config.yaml
n_layer: 19
d_model: 192
n_experts: 48
experts_per_token: 2
d_expert: 128
d_shared_expert: 0
activation: "swiglu"
moe_layers: [1, 2, 3, 4, 5, 6, 7, 8, 9, 10, 11, 12, 13, 14, 15, 16, 17, 18]
router_score: "softmax"
normalize_top_k: false
routed_scale: 4.9
balance_loss: 0.00891
balance_bias: false
router_z_loss: 0.001
n_groups: 8
groups_per_token: 2
init_std_router: 0.0253
lr_router: 0.000386
vocab_size: 16384
norm: "rmsnorm"
norm_eps: 1e-06
tie_embeddings: false
optimizer: "adamw"
lr: 0.0024
beta1: 0.95
beta2: 0.95
batch_tokens: [65536, 131072, 262144]
seq_len: 1024
train_tokens: 541300000
steps: 3735
dataset: "wikipedia_en"
Below are experts of layer 8 (counted from 0) of a mixture-of-experts language model. Rows are named gate (a neuron's input weights, with its number), up (a neuron's input weights, with its number) and show model dimensions 144-191. Each number is 128 + 24 x the weight over its row's rms, rounded and kept within 0 to 255. Numbers have three digits each.
Before each expert's rows: "comes after" lists some tokens at least twice as common just before its tokens as in all text; "mostly gets" lists some tokens that are sent to it at least half of the time. This comes from a sample of Wikipedia text that the model never trained on. Tokens count by the router's weight.

# expert 29
comes after: " of", " in", " on", ".", " to", " at"
mostly gets: "The", " The", " the", "=", " entire", "the"
gate0:131101128169132135199146159123179159118118147126117126140129117125137095135109109150122126125116080133120137113123086139095145104131196116117133
up0:094122133123121111150145172131126139133129137108089134137132151123125122139110098141118151182123109188112147140139124166107107142118136090093148
gate1:130124147137089156082066110125150149116138119169137144135133115139106119140107087123114116115101127120111117107104148112162132127139148143158092
up1:101144122132148118101076128123129107146147078128109144099173171141109156109149101131143145122133154130141128145112175127168110161118109156120144
gate2:122106090076122148096124135123076099154109131146144144184121132135117156153083072073138150117141137128120099144127139124102149127125146093142126
up2:087110137133149131109156158105118118094121096125093120114129149139175118138111106125124142120138185133125095166101120157117136151124108101083136
gate3:107141111095128116166164115131122089132131122114116144103157124112139093124183108092141119091128109131132079138054118115131122146119156111182129
up3:144127139097090111122136133160088121117113127138172123159125126082117154112109125090083108097151125099119132152171103139145098135134142152130110
gate4:147140128108095148134061147106142135078107124122177126115124077136139126151126125143120135137135131154123140124123099107164127088143125119159084
up4:138116083127154115120138111141109140144164134127099095155139159127075122103191170116111122142122104104112135107162139139064134103127146148112161
gate5:142092098135068180159131131092139120136118114159167148144101137116125134144088058122127151093123121142110114140155160148093129125132153111134125
up5:122071125166133148106133127127120136154113110122151172161126134100117164172096088141124136072139135105152148141128155139101108119133099111108102
gate6:139132156106123161123131181113181108134127119112159087107117112110133116151119119123109079100134149100134106150094134120095147132143118130156126
up6:120106109085133134136151173079133119072136131108117110159149115117130140132130103127154118139170145165100097145134123147147127147112098105095135
gate7:144156147104131114101161136166124134088116146144139095137116141149150134135135115116138101134087133099144100120109102099091114125133129143171131
up7:138104108131155144204135130105130096160170152144073105085089118164142123102108094121122124109140131145135139126109132143150127121155092083152130
gate8:135155126077124116107118147082095170125105136121150139157126125135122100119163109122123097094151151096151121115142170111060159117105167149091165
up8:156097140137171152137130114140133099128114150143146110101123138093171168132106151167130146143094131144104142126098063109204094122156109134129101
gate9:131147119152113130095132149143149141105131158169157113127113095163124146120056119072097109130118105129125127114174136060105129125148150127141103
up9:106141091119125105133163182123145090136149140129166128095158131130165152080078117076128137137132119161148139129191141071139104145122125135128153
gate10:116140162103130189145085142139150151149113103107093097152134101148111139152105164121140117135115107102139136144112151112152112143129134086097140
up10:135083091155132093092126088171111125082131144139176157107125137155128106093135105121129115115129133118102129121141105131108156078139158146105126
gate11:138133125147151130125147113076118138113091129146125118143087118120108088116105126145119113134085103134138162097143095111134155102150155124184123
up11:119126143077180101170125156070134106162105122119106135116115156126132114110126067119132125127117117090155154129150104119188122155115101112119134
gate12:158111078157105147132128160104158120122110100169160136126127144156125151144150145111091111150132121154121174101110127129053120086152159124156123
up12:104205222079132130127185126130153128138097153115127167091128134103098085124084100136105118128117141086130107156097122110132141141122099154111113
gate13:112174096088118140118132153138157128112105134138164082128106110109094130146103149125108124155120076077125137140114105094160094136127086134132139
up13:117157092087109167152134140109103118091123121134173116108133142119083125124100121162096139135146088097152087142066135121122121128113104162177133

# expert 13
comes after: " was", " is", " were", " be", " been", " are"
mostly gets: " made", " used", " published", " announced", " moved", " built"
gate0:085096108120098169119119145063146136132090158094100156136150121134159080132137144175121100120133177163151107152135112136122137104158128120137141
up0:164109128134123113163121120161099137077145133153119095147146149147139125151179106137165143119147166122128129180140113111133137172161106175126126
gate1:115155158156167160112159159167103132150148118127086143113115181115131105125119127133126131138085094150117089119116119118123142147115142112130139
up1:128096114156148157057161118150112145156140134161126131109111143133120132124136121164125139149118111203134089099064139140143141145103138095107138
gate2:141096140118151132116086120143114128128132136099122105107120053129118129113138164103128106124114073095095101119153092092123129129172120118106130
up2:120078145118152131139107121171116135145140145108139099116150079148137087107142154131138107109117116131108109118136122093104123160177119103099155
gate3:138130160121113137092108117104111126118090130124165141111133154122132135139106145162135124127105100161119130151101129071087144144116141125119114
up3:162105119137131112115109137112113108130144134102128137120109103120120118146124138117102128143135191130125112153094109121127157138082116109089140
gate4:146124107175147135136166117112184116141166132119145112085099100183154129151129134095077114133112128175130130129132133106163131115171130149143134
up4:116138112097114169145124135119136141111113124132135121105113160137157092145118178205100097109063124140173147157145160105131152142128144149153126
gate5:122119134119121141139105123135111099128136145097141083101130119131141130109110154159137145113106142153110144133152146154137101107101117112114141
up5:131130152150118154131110148142169096157125120121133140083128099162152113130127148100134118092110103108125147127164151088157120101146095137115119
gate6:155082139144088144049119133099093115108145131184125123160120127127090118160093122114058122129115146111158141136133125153145157115156129147153143
up6:147086160114133131128087104098079111132129123116102127111117125144124154135142140075097131089135072087137111135129143121152122124143093143133134
gate7:128081113098114133106156126154153132150122138146133140138101093135083119126130154133142135131122119068116130110125098105105125112129098124110110
up7:145173149118144130147135106072146131093141099132134116120135155124122161125137096148114105110130126173108117125107166134119141147116141135140136
gate8:125101130107062127139151077137129121131127123135135123129124166110128116116143124156108113114146139111092106169107143080161126118088134137125121
up8:107133117069079082100153090121113107138089144123146070134134155149178116110124102150136127126143154125123153107072156095142109124094124162110125
gate9:137183126136153085116169142145183131096129125120154070123123114117138135136137132156139115141092105144107127160141115124101159119114162117131153
up9:156147123133161102097193162127178142105117136136139109145132107162112138130160159151130127140131118159157125126162113167100134136093142146103144
gate10:146118116130122105133089104136070138132136144093117142129187124119128105120091144130138125123111139140122128120166138115160158088148140159191112
up10:134120136140105146135153155146115143099124111154162109117124135120128095154153113161102139162144118082121131136093126141154096178101102121102132
gate11:120150113107114113116144113129123111124116093119179087150076149109127085113151149146147108105132148122167121107147145090078124122117156139115120
up11:109129131116144123097122132171116117120136135075158143142080171135120098097155130089131143140129122142137090153168133119115127119125132134107117
gate12:131117148111125120130107111134130125165124149135092131151118107099148104100092118137144110130171099091072106145113149138142134098121153117138129
up12:109138134157122117097101123145143145121100122122147084157103113160130160107113139121167131106112125118138145114155143155130131093152134121140131
gate13:108094111128129137095045133125116134135072129103074154161173110127113086136132135093106125147145079089121115161149095163112120122123157117119133
up13:131117095113121097150092182137132130143098115111111154151135109127115113152074120128155129146123130122138120145145104151142119111126132091144133

# expert 14
comes after: " of", " the", " and", " a", "'s", " for"
mostly gets: " music", " water", " art", " car", " engine", " metal"
gate0:148094144157128128128102110120119125066111136093167139118110114100087128139169141136133093107116153125089157130154085123142138138146127137158094
up0:109160151076107124112139140151116149164165122169123100134136131126138117122101101085153135120130112126153124140129154094121131104159116106091138
gate1:128141156074140117136112105153142126132083107124116181176108131120124149164154141109141119135149148135101109122148146125104153074133202093125085
up1:102133117084138121142105126095117081153104127117132134097106177147142108124119118074139122132143147115118102136138078141142117165128149081136135
gate2:106117126163123072122130095105156152129131154108117140130122089144140134156092190060124128113139124146139108144112152110109166113122100108127134
up2:120090119092108142140125136135115105125117121145135116097164142151117116123160125134123138141146134146148123142090174140093146115110096133150115
gate3:088138163159116126159157143135177114133126140185141129110130076140112132120121168104136143132066094152120112123098139135113164102120119122112162
up3:149105144104131141108080102125113107149121131102126136134141176120127116134138099150160120128184138121174153135140129084154081132163094114123103
gate4:107114139110092124145019102104127109093129161138133139146118118114146141123175136112134128146168072160131150147128138114092113080128105080135135
up4:138137143118119137116139162132145138130139132131153116134101114139140127129123112167148125157106173145077149144144110126154101152149109138115114
gate5:131135169150134132148131079106136138141103105137139115172088136134125120133130133127105119115111112122114113131141090114060164100116156132129125
up5:152095124087100167110105122134135135093130119143125132099147112092112111157117101091142119118127128110126188117114173150170125136157127111139093
gate6:152116162080130152111120103098117168101107132151140101146128120117136135180126135120146102120112129123109120114155133134115155118155131098151103
up6:127127134156116142134064136184146119153136116118128123118093104139110092106115102138109148127134110121116173117123113117146078115120141129136143
gate7:134136143150072164067097077123115127135144138119154131124146130156129142118099132117142142148103107116105159091104120148131153102143147116152149
up7:120117124135194099164156161129122166090109095140104126155070079114113106140126091110128108104125150128153136110132110106157124133163127101139102
gate8:127144121124121147094098049105159145157119101122151094133095074062072119127151093079112130123122082128144129139082106188086132121117120104150100
up8:124107130128123123132133203110117124119120165128088129142117145197176119143113142180137098128108125110098171070155155081133156100166151128121130
gate9:123142168135109158090163110139089137131117137125155130147147135112129125145081103127122097122120132137123107106125101093121129110159115110134122
up9:085115124128135116118134098119117134112174140115183087115171095088180146128103142125124108100151120120183114139179162116116151121122109110149131
gate10:159127172097147118114093085132109127114116128168171118169111076138152137103106125120131127101101107112133097097111122087088151093138149114156121
up10:142121141124132108130122116119064086130141129116181117155147119141149159063142139105178131116151126134153100120116137103121103134126115111124167
gate11:130140137160129126173135096117169132126141092180137154122126114119128133124115120123101115131107098115110182092173155129101142116136192125143091
up11:108162115167155096181161127119139084162163131154137159108158148155140163090134163159114139157117134152131169128159162155137101140108163151120125
gate12:156125110134105134125117122092122131144169133113183088120099080088144111148091161106130115117099099126111133123125138108130119063138142168163131
up12:129106156103129132130135134128077129124153120123174068103127079120118108088098138124181124123124134138130164123105132149128129117167129118130118
gate13:175136149132122118142086123112134141123080114153168158185096139133114112175130110105109121113148113112120129125145135097126141125130130107125108
up13:141143146136140097157056160101122116135111138145165176157120161165136132161149127109149148128189136137148123137177134082145094160111107109110131

# expert 45
comes after: "\n", "==", " ==", "===", ".", " ==="
mostly gets: " —;", " ==", " ===", ".\""
gate0:142092142120137129091106082082167128134107092141154156172105133164105100138117117112155127105085128148102157117146104120113151096144151078119105
up0:083137124111155128125140098131135085131139097111108160114113163145125139113118122121139159102139130152148141139133134095114128139108121142132119
gate1:163087106139134122099120154142168135116130107152140134103116113150112124128109103112126105127113096117110129099097121127081140120214132088132134
up1:127078093159153130065078145162133156155141095115105121148143120153115162152139095125158137085132133097153166140131158150137146143145181108157110
gate2:130131172155100134111113089112125144123159153164128127138143102133110135156139137103124108097139094151109120104135148133101137104135112086134131
up2:153099098067124150131112161136152130107098072114135108136105136108137098136099091112126127140087134079122140145111129109121154117138171121158105
gate3:136104185097124126084094126104112152108108113161084150108111114141127142162063122124106118113134144100098138109154113131104163129173176077134140
up3:117119162103140133101097148140083118132117099128062133105120133151156163137071137145127128096161162127122112139163115137134149153145158089117141
gate4:122096127140141147089097082138111148097148116144107145137131112133130067125053097118151128075135133150110145132113144106078123140108183106119129
up4:092137148108157165093155115144083153116137139088103122140115140128158114119112103168157146117094147134092119141061145115151133138125131107128117
gate5:151142168139113134131138131126115173125140168096147129139109118094115134168142146143112110150147125187141112123107124132110168124139138107155143
up5:134116107143127103139093139179124173168135119127120136139105122106119125110116144091155137122113124125114152163122100144145126098144138155140111
gate6:116086121127109103116126066161190115122132138124104144145072078130129141182118104137134100103089125115105136089112127120112122110110149109142133
up6:180139158123133161140099137098115172103086093120127095152128124123094115111103164130120147120133134120114134126125091109122172137156147125154104
gate7:113131133100130148125086137139148146064093115161110124106076124118132116120113103135101123078108134102105121107152111120141111158132166106139091
up7:132107137143115151111155058118133109129141133117150102089101153118133073120129135122110164120119138179148105123131128123114130107101124137092106
gate8:117097138084111126083151134127140129118129133123113106136104054133115149139108125113120100137089117124098154109115128102125153112145104080141106
up8:098142121092117079118121127169083102133103171105103099113083134139123145087152150168158127195087132114125118118136130110179119133129110083131104
gate9:121110138114116114113124139138161142125126117172176177163124118129076132169173112123106124107127103146110120124141114108144120109106151126140141
up9:138109157069163133131149162118130141082128122116108114190132090074122145149125130175095114135156148166145152119147104148101119117102113137142141
gate10:141110143087070165134125130129154147124098119150143167130118095108121091167113130116099073098088117110103144132119133091121133124166168107144090
up10:108124116111108144200148179147117103126128150132108145094119136115132108157118150161160097111125140094130137147099161132154092153131134136132148
gate11:122078130126117195069129083112131132140143119159151138147107122130091123137095122134109126112103129148111126132110152138128153107152143112151084
up11:157186153121105096178128143120157153097087154122130148125136102118138118138127124094119100134121094091121110098146111086105143129134125139140146
gate12:170144177117126156134130082146151128109108121130155155131106153122137127156081128130118093136115124108122161132105120150115168125216138129163143
up12:121118143137129093166091139151110110119136118151105136138152156161152094094110062088155149127108143134113192170161140148155151127195178120148134
gate13:161132166113139148098129120109148151143115112125113136148104089131113119141100105139149096147078123108086117129117108099142138099135163093128126
up13:150155146124178101119125098116079120157088151098100123125126125148155136112107117182159131193113162137113134163127118131180163116109138088122105

# expert 8
comes after: "\n", ")", "|", "\"", ":", " released"
mostly gets: "Review", " released", " (°", " Released", " Latin", " RCA"
gate0:121113090122151073114141140146133137086106152153116100133092143185095096131103151093115113126144115115128118110178087126132129137147117142101142
up0:107091118146132107079140118150121121118090154125121119151153155181119097159147135116120076099139151108116124087126111109117134143164148135108122
gate1:164077121145111127155102139114137128083114115142127131129148127087148139152101118137137120134095157130120140127088135124133146122124187132153110
up1:121130160117111125132126124166084137175104156111115119116128127113112111119187136099135138139144098134146111110111131143152106132145121102126148
gate2:161120079132134152120136084134155143119126108110110114135106114146084123139114144100080114068145119150091098138133117122093127129113171117127147
up2:138152094131125092119149119119118178123071117088107109130119118156103154128091145149138137091141108109076102150154122128147117158099149132105142
gate3:119116134175138096133109134105157098158136153147110140158154123145148106164132139090132129156131143128135090124134146105145096120136144134160155
up3:088144138128126106124103130131135111132148146138119125133136099111081168152126118094190156129132114110195125123070124130106116126119119121155116
gate4:190129128148129153153143144147116174132114135130109120158133107137104118128092118092113092121133086084122108074132134118151130133152152147120145
up4:170149140126140142189154138149114174134148155146100101132134111139094134124079142080113100130159078072129098070134141125110144133118152150104160
gate5:114130114106146116103143139151134114123134130147115102141089156149111103144078146143114127095122140104098143140163132152114134147105161100098117
up5:105161108123134106122163145156129137100139130129115097133087162153091094116057146140129129137119115072064113151143097116127123136114129101101114
gate6:160159146115116118102058112131129120124129142142172104092146055149147124136138089098116123136100111158132190173155124094094120115114138147133104
up6:107117134173121164139176111118147152118121082131130167165081155102116125134109111167138141101129127075122106117094151159104131142138129110128141
gate7:158121155095109150118131108097133122128104037135154155126115126153103149138132150107107151133145124147108152116131108128081144110141119107122147
up7:101185120061119162177144121126133121144120091138126191080134155180124140157127145136121141082104136130124158152118132106106115123147113110157143
gate8:130092119107124132125164130126115141144081151119123142157137106088142110159119126125115130153128134185070156112103087128122158109109130086116132
up8:118135076159150142110110149131156129131164097130061150144092114137146071114084105172132125111115138136081170121110187106123150155171119076138135
gate9:125120110164163176106127134154131140097113124135130102087119135159119092144089132107124144105142087073097116167107131111117150140149115111125100
up9:130136118126148136069120112130153131108085114124142167095124151187145109140114101092092111118142121031134106165104126139101122118101119108118087
gate10:096103142138145146100158133155132125119119139149152138126155142130153064118136119130084082147132123097108123086121116080140130125155139112128139
up10:129119118132157126105065136126118163108182115117125087148084129116109173099140100162146146091114112138135126130102138138129126126132110129143136
gate11:102145157090162131098122073149174143085170145138168119118143100147121094118164109084139082098152108114132114057101127100106135143136106093100157
up11:086120153115146124106112116100112105148118124145119145122146145110124111157123125109157121095098135135127165106116137134121090129107123153151108
gate12:130141121103129128136102093134122137127110087162125122110139091144081099155109177128092094082171078107133078127172093110116130131110157127137118
up12:129097100151094142143119137102147141135136112147161154146118171099146116133141074156176152110085144133144157171086147164140123100130109130137117
gate13:149135121094127135124145153119151120133119130120110146141140136138091088134107091161116060078099164128135127127141148142142134137133120129139106
up13:171113139154134124196134173133154106123118133138115148100103143156111077136141127150162122170117104130119129090125083142174139128159110117123152

# expert 21
comes after: " the", " his", " a", " of", "'s", " this"
mostly gets: " year", " role", " days", " time", " years", " day"
gate0:149117121172135188160111127114114129149115141114156173147123125120161113131134075126125127081088107117093097136110125089114190131148145145095106
up0:167138137132137130130121117156145131118132137119179107137106035113090133138175123131087128145147142140133100120109139134132122138129133134150149
gate1:096113152116113119150122135114110101109145158160113126099101093152141076133100066116084121144107113147119160141142142144124114110120123119099086
up1:129082124117099153146117100128169082107125121114124119122085159131137139090140095181104108133138153123131096148116167091094120113096117162129102
gate2:149089135127139141148162122152136146124139108140122103135054121106104080104138119132127119113130151118079193079147111105125126116155074130115120
up2:136144089083134179125132136144125127185117104133101085140082153129137107113149070155131145124145139182126162146053147139102114107119131101125127
gate3:115164093133115111154106145111112171094101141170142113163144147106130125151079110087120119084104126152153149112117124110139100149148152139160101
up3:100179129121111128147154149094163092106138116111126119086151150144082132141143115108088127084158155142132134161132174079124166147106137126139121
gate4:164138132128135133109108037118108129105142147115142125163105135089152126122150113101137113103156101097148145113134144081129117068127121159130132
up4:127143104087129123133100139161127124108138136110082128147100116156162141103113104066136147122137148117157139115108134134105122156113112078110128
gate5:146121161159099159094119100135125123125113140145144135129101155106158147148103078108119108107107130141148141096119142101116132107140112107104122
up5:127124130117133115110108109132163108101118151114117101130094173095184121109151125158158131144124151137120181102154134093117121093118118127111133
gate6:157157144177127150120132103091127092124108121118133130129142130117139164143139119074135120090126078109121135050145103118099136139144104122123106
up6:126122146064108138117118132111125107170103105130117104100120179084139093096133116110152118114101126098121170179146155097143114160109125113128123
gate7:156121159156136114106113126100189124108119101111148148103165125161129156107153116117114096109156131098141105123126124116086173078090146162133127
up7:113132154105129123151097106047094174147121100137117192121120178159109127118124141102169111099142124137116098134107122129140136107137119091123128
gate8:140105154144115146127128077143161121107134156095144119124129126137108119143157139125167135127099135121121104076176094132132142081113105090142126
up8:140154124148147116098112126124068141096125108157110150164149101147083124164122117096169134143116100157108139137146123167122137132157143106125109
gate9:119160138091083117110116110130139117099122133152138112114087113080112112130114105123100085133120113086114149086135126109097121086120131113163120
up9:158108137185130184107107131143108150121100107130151126126142138165104128155087154120164124121107111127117114147127142128141144152166146124110119
gate10:130090079128111152091127120134112119109111129127120089166126101138160119170137091144130118094113135111149142082124142144130112103147129133131129
up10:129178135169115115134157107139093110131105104102154133087169154123088154137119156095135120109126104099132084140105127132124141136133118139157123
gate11:149126135126134113119131104130159120064111117128151140150100103089137109146133092153120082130159110106110117113102137136111136125148125172167124
up11:130136121123109151167137156109084161161110098144119103126146139136115168116116153070136109099155124141105132120156099121132172142160128092133114
gate12:096143100165113159111133129150162128141126126150117155134095092142125083100121122135124159101108071135108160141103129159129088097131127134103112
up12:136155156123108159129165087161117123128124123151120136134183173102133146120128164106132146119129133127102138098192162098160169201130161117128126
gate13:136131153090140143104088085149153126123143159142118145129106126117097113110156108153138141140129097128126158088110085105071141126109159098170126
up13:124123185133137128156116121103110122116089130120130143124123177138106131124119124131132115127141135124167102123107139171158126115135123099139129

# expert 31
comes after: " was", " is", ".", " It", " it", " which"
mostly gets: " was", " were", " is", " are", " been", " be"
gate0:108163157107129131119110115080167132140146133131138127131110070134139163124151111145088111145127118131145113090146131135095112122142153074146130
up0:145086118108115145145167094145120134077136097121159112173104154129154131114084198146102134155138110099109112110158091142133153108128111114121127
gate1:115104157131097083123085128164137169071077100128130119157106094105132104165108140136097112116113128127099175124127118104126119123138164127128115
up1:162160184112131169110154138129098092158149190139118179106160157142139144142135170083127125170135122160130098181112115141112164153150140090136118
gate2:118121121116131144122116112094147146085118068137138145145118123182104156157113120118073140123114124085132147131145108128097147119149153085116121
up2:149136158132110129125148106125140105143140160135142120139114103061139081110118165155148107147127101158121155100090134141141131114122129129180120
gate3:126155157131095119161112083148130117102090132141139116144106136148118110132133085153119115146107103096107129105140106132137135110126161130147127
up3:122093113123103153114138123117103117128163141133129091108164135134137154111145057152101127150144131129120140111136127143138123148123150117137132
gate4:130132151130044107125136116103153153121108165117117139091167123097128147129147141129084136113088106145143111154112116131163109129139116120139167
up4:106093118119152152096100132131122135116201100133156080173129140124138155122140147137112126104177145129107127123127145163085109135079176132151104
gate5:168133125114147155109139124057122128150113135164094127141131098090103065165148146087151111120136140124089130123102101130161119134148114089138138
up5:135117115132082128174116107173143132145123130126173126109132174118145137136142101188154134086181107124165151135170126112102133134133151172106084
gate6:152157142113142129121149108096143131106132112124162146118144167145144120116139118109080113135097153071107153054118118125162127118107151124116100
up6:138107144145102140124135135131115110168092123098144152144144134119117155136131147179114101125173139165157134119127118134098134107130124151136141
gate7:121124149103084142081157123048117116148164119131114090158126129106086134193129172118112124146111146091093150109169102122106122128096090130116123
up7:119182130115151126127109146168140113084101124109129145147103159175099119115111051135139110141085108097127116100109149135129136147155165116165141
gate8:190122142115119131135121080109140177080027135159125149146150122100117121188137143121095097121143131100140101085152089118106116115136128131124102
up8:102131143109108147161142118100132083068105142120119151120144112089110089138144135100101101120132152105144145113157119118118116144134109160101115
gate9:143157160101132131133148108129144135112081131128141135142131128138116127118072082133074101132123118125146138114092105117122192097130133138145092
up9:113115132148132105135117140139125120100130147112141134182145125126169104141116119183137135141112147167141137099117129160133132140100136143143141
gate10:097150130125127145096092142144139130118118108123125124177055087137121107153134156092104143097121110123128081126171082143103124111135129112161126
up10:140134076159167122105133092096115086090126124125114110097196126127146125125081150132139113139166113101154128100133114122131144118127121136131113
gate11:151108133137137134127097128105146157133092092159124132155091122097114067135108113129115104066103137124122146125120103133099158109139139113147070
up11:121125139115099159112157121139130073105173174120147124109146114144139181148139167122142112166136104131127108111139154133141130115161156130132158
gate12:146119157118124136116087132122128162127092152147136118122095116116098156152122131086094134146095100143104139106133145079077136128183144095129136
up12:134126127140106138112174095134151123091141106139150146148111116136130102128113119160137091092132147087141116116119098169139147114102143139163097
gate13:163135140076140152113132109128171159130122094173118072159104116159110134170144090122093083099117142122127122110086120143107125126135118106179111
up13:101114151185097114139119103130089124115112165107169176117120133109133115105106134143147140152137080133093132106172160091122136098156166138111125

# expert 20
comes after: " a", " an", " A", "'s", " The", " new"
mostly gets: " research", " evidence", " agreement", " touchdown", " interview", " investigation"
gate0:152130131111121148110132116134171150119110139167164148127122105117103146165088124141108117138134119154090128121128108139122147079120182072164114
up0:129135097148157116124169136132170113143133152157158159101126137139120132136115145161139154172126127156125121134149130145139127111094153094089172
gate1:142089134130140135097133122113158157112113117176128138106124135099082144167131155119090116118111127150114186122129104105110145127130142078132115
up1:130115112142176098130145137120147143115127148132123142097151143116095154139131165141125144145125156165146160146132118114124128142125131127128135
gate2:124145152112127120142118113111123174105119099186162133124119113099112108135140132100130118128088105114131137104107135126096143133157125137143075
up2:117160149124136110168119133141083149125120115161157121134138122080135124107148142108131143164119122120140133111119117123103127160130096140105071
gate3:130122122147114148073151086128142158089087153125132129176088133127113144125139075132160122123121151133138130126117104141127119098136145123165125
up3:139171152131152128137127118128172100157176135173138155124126154126115115131127208112148143136132126143091120145096132110133127149116126107130124
gate4:122112100157129111116123140171154138134131143119129163131100126142119142125092161124142124153090138133152239111108089099095121105133123076182099
up4:128128124103143088118114125157094151105122124108122125138090133124129147128130139135153097158121126082132171108082104124132079134133125153164094
gate5:140168139166113132110099129146181138167119116186113132142114118111122137118139076129109111129118097141121098115147135130103168107178118105152108
up5:131197132161144108125097150164148123179115118168099133139126139114130156082128116152139159145147086161135083152153155138107140127152092134119128
gate6:124170122123114154142098120087124165112122118204122123156122122147134134146095135112122134089124090150136122125155124115113185129105147103162108
up6:099170118137136135141110135085104127108156131177105124131137141152138159116110164131112155106149100168179126159165175124118151154091113106132135
gate7:114099114135121153096134107112164187125147145155146143099141132135114126148102138070145133116125117118156122122134126060149137120154166113147140
up7:118143167155091157147139115117122218132127131119151072140127141125175115151139111158162144089130134137154099130114140146162136136192154134131137
gate8:115128153072124121137097141140146103139100155124160133128116095167149128113116158134128120151091117135141143122131166107160113131150126106133131
up8:122155161065122086148083141075098127132108169121147125137150105150135146149138161127166146154124156114145119151127140116101116140155107191109155
gate9:152157140139102135100099102117138179110106155132123123099097114109134109136109118126099149118116091129128157140142102056134156070134154097146111
up9:124162089122153157126121100151077127129183126152115112141150132148111158103103134155084128130115105145133083114130121130123202131072129102130106
gate10:150126115136131128085096110096158147105126111145150155138147133140110105160104080085133111069085120137081132118137096126132176122157129130122084
up10:152101129128118112084102121179174132161113163130137173116150148119112136146123175069156129135105130126090093141123121117132130137174110091133144
gate11:120142146167099141122111121147150131119099111142135133174099085116103124137139132108134128118123123128126149079110116113109121118181133112138078
up11:153098111139119138084125113063156166100116152065164131071166122122166127138145107142107109127137100108132133140140161122132132118113160161137165
gate12:142103140128107134125089121178148145092124098181139116115111125139118159142117117100103116083160100096115154082113103122108131124162149133151106
up12:129148142109125130136153105141147112175132123107165129120088095116135089110166178130145131110105128146125161145172125113129087091162109177062099
gate13:108115108130126152140121153125169114123135108095095146131087120153135150116148129106106138137144121154142134138144088122145152140088171114126109
up13:147145092114132158116156117095070151092069126124164113158111135112165118110128118155109116128126130124115129115122138134111108106128155153133144